Below are experts of layer 4 (counted from 0) of a mixture-of-experts language model. Rows are named router (the router's row for the expert), gate (a neuron's input weights, with its number), up (a neuron's input weights, with its number), down (a neuron's output weights, with its number) and show model dimensions 0-223. Each number is 50 + 12 x the weight over its row's rms, rounded and kept within 0 to 99.
Before each expert's rows: a language model's description of what the expert responds to; "gets" lists some tokens that make up at least twice as much of what it gets as of all text. This comes from a sample of Wikipedia text that the model never trained on. Tokens count by the router's weight.

# expert 35
Description: Pipe separators after row labels in wiki tables, plus semicolons and colons in infobox fields like Total:, Height:, Kingdom:.
gets: " |", ";", ":", " Total:", " /", " Height:"
router:68 52 58 50 35 51 51 64 50 59 44 56 58 50 30 43 33 47 53 52 41 51 55 43 59 50 62 50 64 57 61 37 43 43 67 72 61 36 35 68 76 61 57 47 46 61 39 58 54 53 69 43 42 53 92 51 42 73 52 45 46 27 41 46 49 35 52 50 62 44 37 60 48 54 32 46 47 51 46 67 37 61 53 62 62 70 63 44 41 59 60 64 52 81 54 44 35 56 52 51 44 69 52 56 57 51 54 52 26 59 34 45 57 48 86 63 47 49 36 42 46 21 59 67 76 53 44 74 40 60 54 58 56 47 31 38 53 53 59 60 57 62 59 49 46 48 74 42 47 33 54 27 66 42 57 37 54 52 47 47 36 60 42 34 23 68 35 47 45 21 55 58 53 55 49 73 73 44 49 52 36 46 53 38 48 33 28 44 44 44 58 62 51 40 41 61 50 31 61 59 40 40 60 60 49 74 55 66 55 58 53 57 52 18 43 58 45 66 62 59 55 43 43 44
gate0:31 55 24 32 44 52 51 46 36 56 47 73 50 41 46 57 66 49 64 42 49 43 48 64 19 33 41 68 62 41 40 51 52 49 26 41 45 45 42 63 28 34 54 59 66 29 65 40 57 65 52 68 54 67 43 44 68 73 63 36 42 51 58 75 32 40 68 40 50 40 57 45 51 22 49 72 54 61 31 40 65 55 69 49 42 42 55 43 27 45 40 61 73 56 51 51 57 56 47 59 45 53 48 71 52 31 55 18 47 67 47 37 52 50 44 38 34 68 66 44 46 46 42 62 52 37 49 49 25 42 56 67 40 41 55 38 63 25 68 51 53 48 46 62 69 49 38 69 42 57 69 66 48 61 58 36 46 51 52 51 61 58 42 57 61 49 37 39 46 60 59 52 23 38 35 58 47 55 59 46 54 25 57 32 65 51 35 47 55 55 51 43 42 67 46 53 38 68 54 61 50 64 61 68 64 52 66 27 60 55 54 46 44 46 58 64 29 39 52 56 44 47 68 52
up0:39 23 66 58 57 48 57 49 41 37 46 20 39 46 51 41 43 39 24 54 59 45 57 26 51 60 60 32 43 53 50 43 53 37 49 67 45 32 44 52 44 41 58 40 55 69 71 51 42 31 51 49 28 35 58 45 64 45 25 32 50 48 67 36 56 42 66 67 68 49 43 72 60 69 64 36 49 48 41 41 38 32 43 48 48 54 44 44 34 62 44 43 42 60 46 81 45 55 60 45 61 55 36 46 62 64 55 57 58 63 34 86 58 57 69 52 58 37 68 65 62 61 38 37 53 72 31 50 68 68 51 49 44 64 34 68 45 65 63 72 41 39 49 40 35 78 68 42 73 42 49 50 70 47 50 48 43 50 52 48 51 21 49 40 51 48 45 60 43 33 33 26 63 46 73 43 56 27 44 47 46 55 44 50 57 50 62 56 50 38 60 39 61 56 48 37 56 47 55 56 45 41 40 36 47 67 57 67 36 40 32 49 51 41 43 54 41 32 53 55 54 38 61 57
down0:54 48 36 49 56 57 49 41 67 60 77 35 46 47 53 21 72 61 73 39 46 56 67 50 73 51 43 48 34 42 42 38 53 44 75 45 45 52 51 58 56 51 42 43 47 42 40 69 47 45 38 50 48 57 36 40 61 69 39 40 38 45 34 52 67 43 38 56 19 51 61 35 58 40 55 24 37 63 57 40 41 48 58 63 60 50 61 45 20 47 45 32 53 50 39 67 45 45 30 33 58 45 39 66 31 54 40 48 55 62 53 43 55 42 68 54 55 50 57 52 50 62 48 47 63 37 44 46 57 51 49 36 69 40 63 45 45 66 59 68 66 58 50 57 62 54 41 58 49 49 47 72 55 67 45 63 23 54 39 45 62 62 42 61 60 63 00 47 47 50 56 60 59 58 42 57 70 46 40 74 50 66 43 39 71 53 68 47 47 55 51 43 48 52 39 53 52 55 61 36 75 35 50 53 59 51 36 53 54 38 52 23 43 58 48 42 50 60 04 45 43 66 38 54

# expert 7
Description: Pipe separators and numbers inside sports or statistics tables, plus unit tokens like m and ft and semicolon-separated zero lists.
gets: " |", " m", ";", " ", " –", "R"
router:22 30 52 56 44 19 30 65 38 47 50 45 35 55 35 68 49 39 54 62 37 54 52 22 50 63 58 49 61 44 35 46 60 52 50 59 42 74 49 74 67 60 38 34 50 38 51 50 49 22 37 39 40 56 41 63 55 63 33 50 34 45 73 49 62 53 51 39 71 36 46 64 53 64 54 53 44 54 46 41 45 60 66 41 44 65 58 47 38 52 40 67 36 65 32 60 55 62 35 46 69 72 26 54 52 65 71 40 41 47 51 14 55 34 50 52 53 55 35 47 65 63 59 41 55 48 27 47 53 49 36 45 66 61 30 58 73 50 52 66 55 73 54 46 50 54 69 42 39 33 50 48 48 58 58 34 37 14 27 61 27 27 46 30 55 59 46 42 58 50 44 49 39 51 50 46 52 54 65 63 62 58 49 45 65 35 39 46 40 54 49 42 54 47 36 58 52 44 66 49 50 56 37 55 53 58 36 58 44 39 58 55 49 15 43 58 54 51 43 47 47 49 36 56
gate0:47 33 56 60 41 56 38 43 47 63 81 52 60 44 37 54 45 49 60 42 67 62 56 52 39 51 66 47 40 39 37 26 49 49 46 49 66 59 52 73 56 50 54 49 44 25 50 63 55 28 59 46 43 60 27 15 46 38 40 46 37 27 51 42 28 64 64 52 37 89 80 58 54 48 44 54 51 50 33 55 51 67 44 53 53 36 45 42 55 52 61 47 67 32 47 53 37 34 49 34 52 46 65 63 53 70 63 51 42 54 70 61 42 61 49 32 45 46 47 55 49 56 44 74 62 39 54 69 43 49 58 50 33 66 57 48 47 43 55 53 54 39 45 61 53 87 50 59 59 43 53 43 54 50 81 62 66 44 50 59 45 43 52 39 77 45 55 50 58 62 62 42 40 52 58 28 54 66 67 71 50 55 38 56 50 47 58 55 50 35 66 33 50 54 56 28 50 57 59 50 72 46 47 48 69 56 63 57 48 49 50 29 11 57 44 71 49 31 46 42 49 63 57 48
up0:67 49 53 46 52 26 53 40 43 70 53 57 54 40 65 53 44 46 41 53 53 36 28 56 34 42 60 65 63 39 47 56 47 46 32 34 46 66 77 49 36 56 43 45 58 46 42 34 38 59 64 62 70 71 67 58 46 49 54 38 64 43 58 65 60 49 47 52 68 54 51 44 53 65 32 52 59 46 59 41 50 30 59 43 40 62 50 45 45 44 43 67 32 61 68 45 51 48 40 39 38 47 32 46 56 42 62 29 45 61 43 53 48 59 47 41 65 57 54 69 66 66 65 77 43 40 48 64 56 77 44 49 34 71 54 72 75 36 76 55 41 47 84 57 55 61 34 63 54 50 35 71 57 20 58 63 49 60 65 54 40 51 52 52 43 68 56 45 36 40 36 54 65 33 58 38 38 57 57 79 35 44 39 59 45 58 63 30 49 61 55 47 60 41 30 39 56 40 37 43 58 70 45 56 37 53 43 42 61 51 41 51 60 51 36 53 36 35 61 55 24 72 63 50
down0:55 52 55 59 58 46 42 39 27 35 49 43 61 40 59 48 64 62 61 53 48 64 35 32 50 60 43 29 60 34 66 45 40 35 56 49 44 63 43 55 47 45 62 58 60 45 51 56 50 39 49 57 40 52 28 33 45 53 48 57 46 34 63 35 32 44 54 63 58 33 70 49 52 57 71 51 55 35 37 53 37 65 59 48 50 44 37 54 32 56 55 35 42 40 70 46 52 53 48 42 35 55 56 38 52 63 73 49 39 58 45 73 39 54 69 41 49 71 53 38 67 43 28 45 37 31 51 43 65 71 80 81 48 40 47 49 62 63 43 51 62 38 48 39 58 31 46 47 53 53 42 28 39 71 74 34 49 45 29 57 62 51 35 49 61 54 24 55 65 63 54 26 61 40 46 46 68 60 69 66 63 62 25 38 44 28 47 46 55 40 56 28 58 54 36 60 60 60 52 55 45 60 69 70 51 14 56 47 52 45 20 42 47 50 52 41 56 61 39 48 60 49 54 32

# expert 17
Description: Month names and day numbers in dates, plus hyphens and pipes inside tables, as in December 1, 2025 or 31 March 1944.
gets: "-", "|", " October", " September", " January", " November"
router:55 74 30 50 62 28 58 61 37 41 49 40 70 48 54 49 49 45 50 63 65 48 45 50 43 47 46 27 56 41 64 73 26 34 60 57 47 53 57 25 59 55 64 71 40 67 69 63 44 44 58 71 59 44 51 49 30 68 59 58 60 67 49 38 41 62 68 23 58 50 56 38 77 51 37 32 45 69 61 53 49 55 53 69 63 59 58 65 47 60 30 65 61 65 65 33 57 53 42 62 34 47 40 32 55 45 50 50 43 45 33 48 53 53 50 64 49 54 44 54 69 26 43 56 70 30 42 55 38 42 53 58 48 71 40 33 42 36 67 53 50 25 57 39 64 60 63 33 56 38 38 34 58 56 40 44 33 51 48 41 44 46 43 60 56 46 54 40 50 40 33 39 67 36 49 40 48 36 50 33 58 48 63 36 44 65 36 36 39 82 46 52 52 40 52 47 57 59 44 55 66 55 38 44 49 59 50 41 54 40 59 77 54 29 54 52 25 55 57 54 53 84 61 60
gate0:57 52 51 57 36 56 56 33 47 40 54 45 51 71 57 41 34 66 38 53 58 53 53 47 67 75 37 34 65 47 57 31 40 43 61 48 58 64 45 58 36 50 55 60 52 65 43 50 58 44 77 52 59 71 67 43 55 72 25 56 53 42 68 60 51 60 67 63 66 44 48 55 50 32 57 25 50 60 50 75 57 49 44 48 47 46 63 63 35 59 57 41 40 60 48 48 56 55 47 46 30 46 49 56 58 44 35 49 59 62 32 51 53 38 65 63 68 48 52 52 54 51 42 68 40 25 34 59 31 63 48 58 64 39 64 71 43 87 67 50 56 52 58 32 48 52 74 55 43 34 41 64 51 58 32 41 58 46 69 35 69 62 53 68 45 63 48 47 27 48 50 72 56 46 45 55 41 56 54 56 39 48 60 54 31 62 49 35 51 50 41 60 51 33 51 54 41 82 51 76 63 67 44 48 47 29 37 40 38 58 75 70 42 40 63 60 43 37 45 41 30 51 38 76
up0:52 43 40 53 55 40 61 37 51 35 39 41 70 35 38 52 64 41 36 42 42 57 72 67 53 56 63 43 37 53 61 62 64 50 47 36 47 30 38 40 86 71 41 52 57 41 50 57 52 34 25 26 59 19 42 66 44 41 68 52 53 33 65 42 37 44 41 59 40 66 50 44 60 56 39 47 57 39 42 42 34 49 68 57 40 60 47 47 72 41 44 68 44 54 52 28 46 49 59 53 58 52 48 46 46 46 58 61 44 57 57 43 43 38 52 50 57 38 56 47 51 47 31 43 38 67 59 44 58 40 58 66 45 59 46 38 67 27 55 34 66 66 38 57 30 50 30 30 59 53 46 56 59 27 56 53 40 70 42 58 31 33 42 42 42 43 40 40 62 50 39 54 40 52 71 55 68 51 42 42 45 61 52 49 51 53 40 30 46 45 49 54 58 69 68 53 40 14 54 42 31 43 59 61 61 57 50 43 68 35 29 57 61 50 30 53 60 89 47 29 56 62 58 28
down0:55 47 64 41 39 61 46 33 54 42 51 66 43 54 19 70 42 24 51 51 51 62 21 43 49 54 59 49 69 55 37 55 72 60 64 53 44 52 55 57 51 43 61 42 59 59 63 60 47 25 55 38 46 43 48 48 63 64 53 57 62 53 47 31 38 58 56 38 51 43 27 55 34 74 67 71 39 51 31 57 52 22 50 60 50 44 47 35 49 72 64 44 69 36 40 59 63 34 55 45 56 66 55 41 59 45 52 35 63 39 55 58 28 53 57 47 37 48 42 64 42 53 54 67 47 54 64 30 45 44 48 38 33 43 59 36 41 49 36 43 41 62 39 39 42 62 63 52 50 36 49 42 36 22 54 69 62 63 29 27 48 42 54 51 39 66 44 73 38 56 50 67 31 54 47 30 57 49 41 52 60 56 23 67 40 79 46 53 63 50 58 49 62 49 36 57 55 84 48 48 51 39 49 66 44 52 51 68 65 55 24 30 39 36 40 49 34 49 42 58 48 44 54 33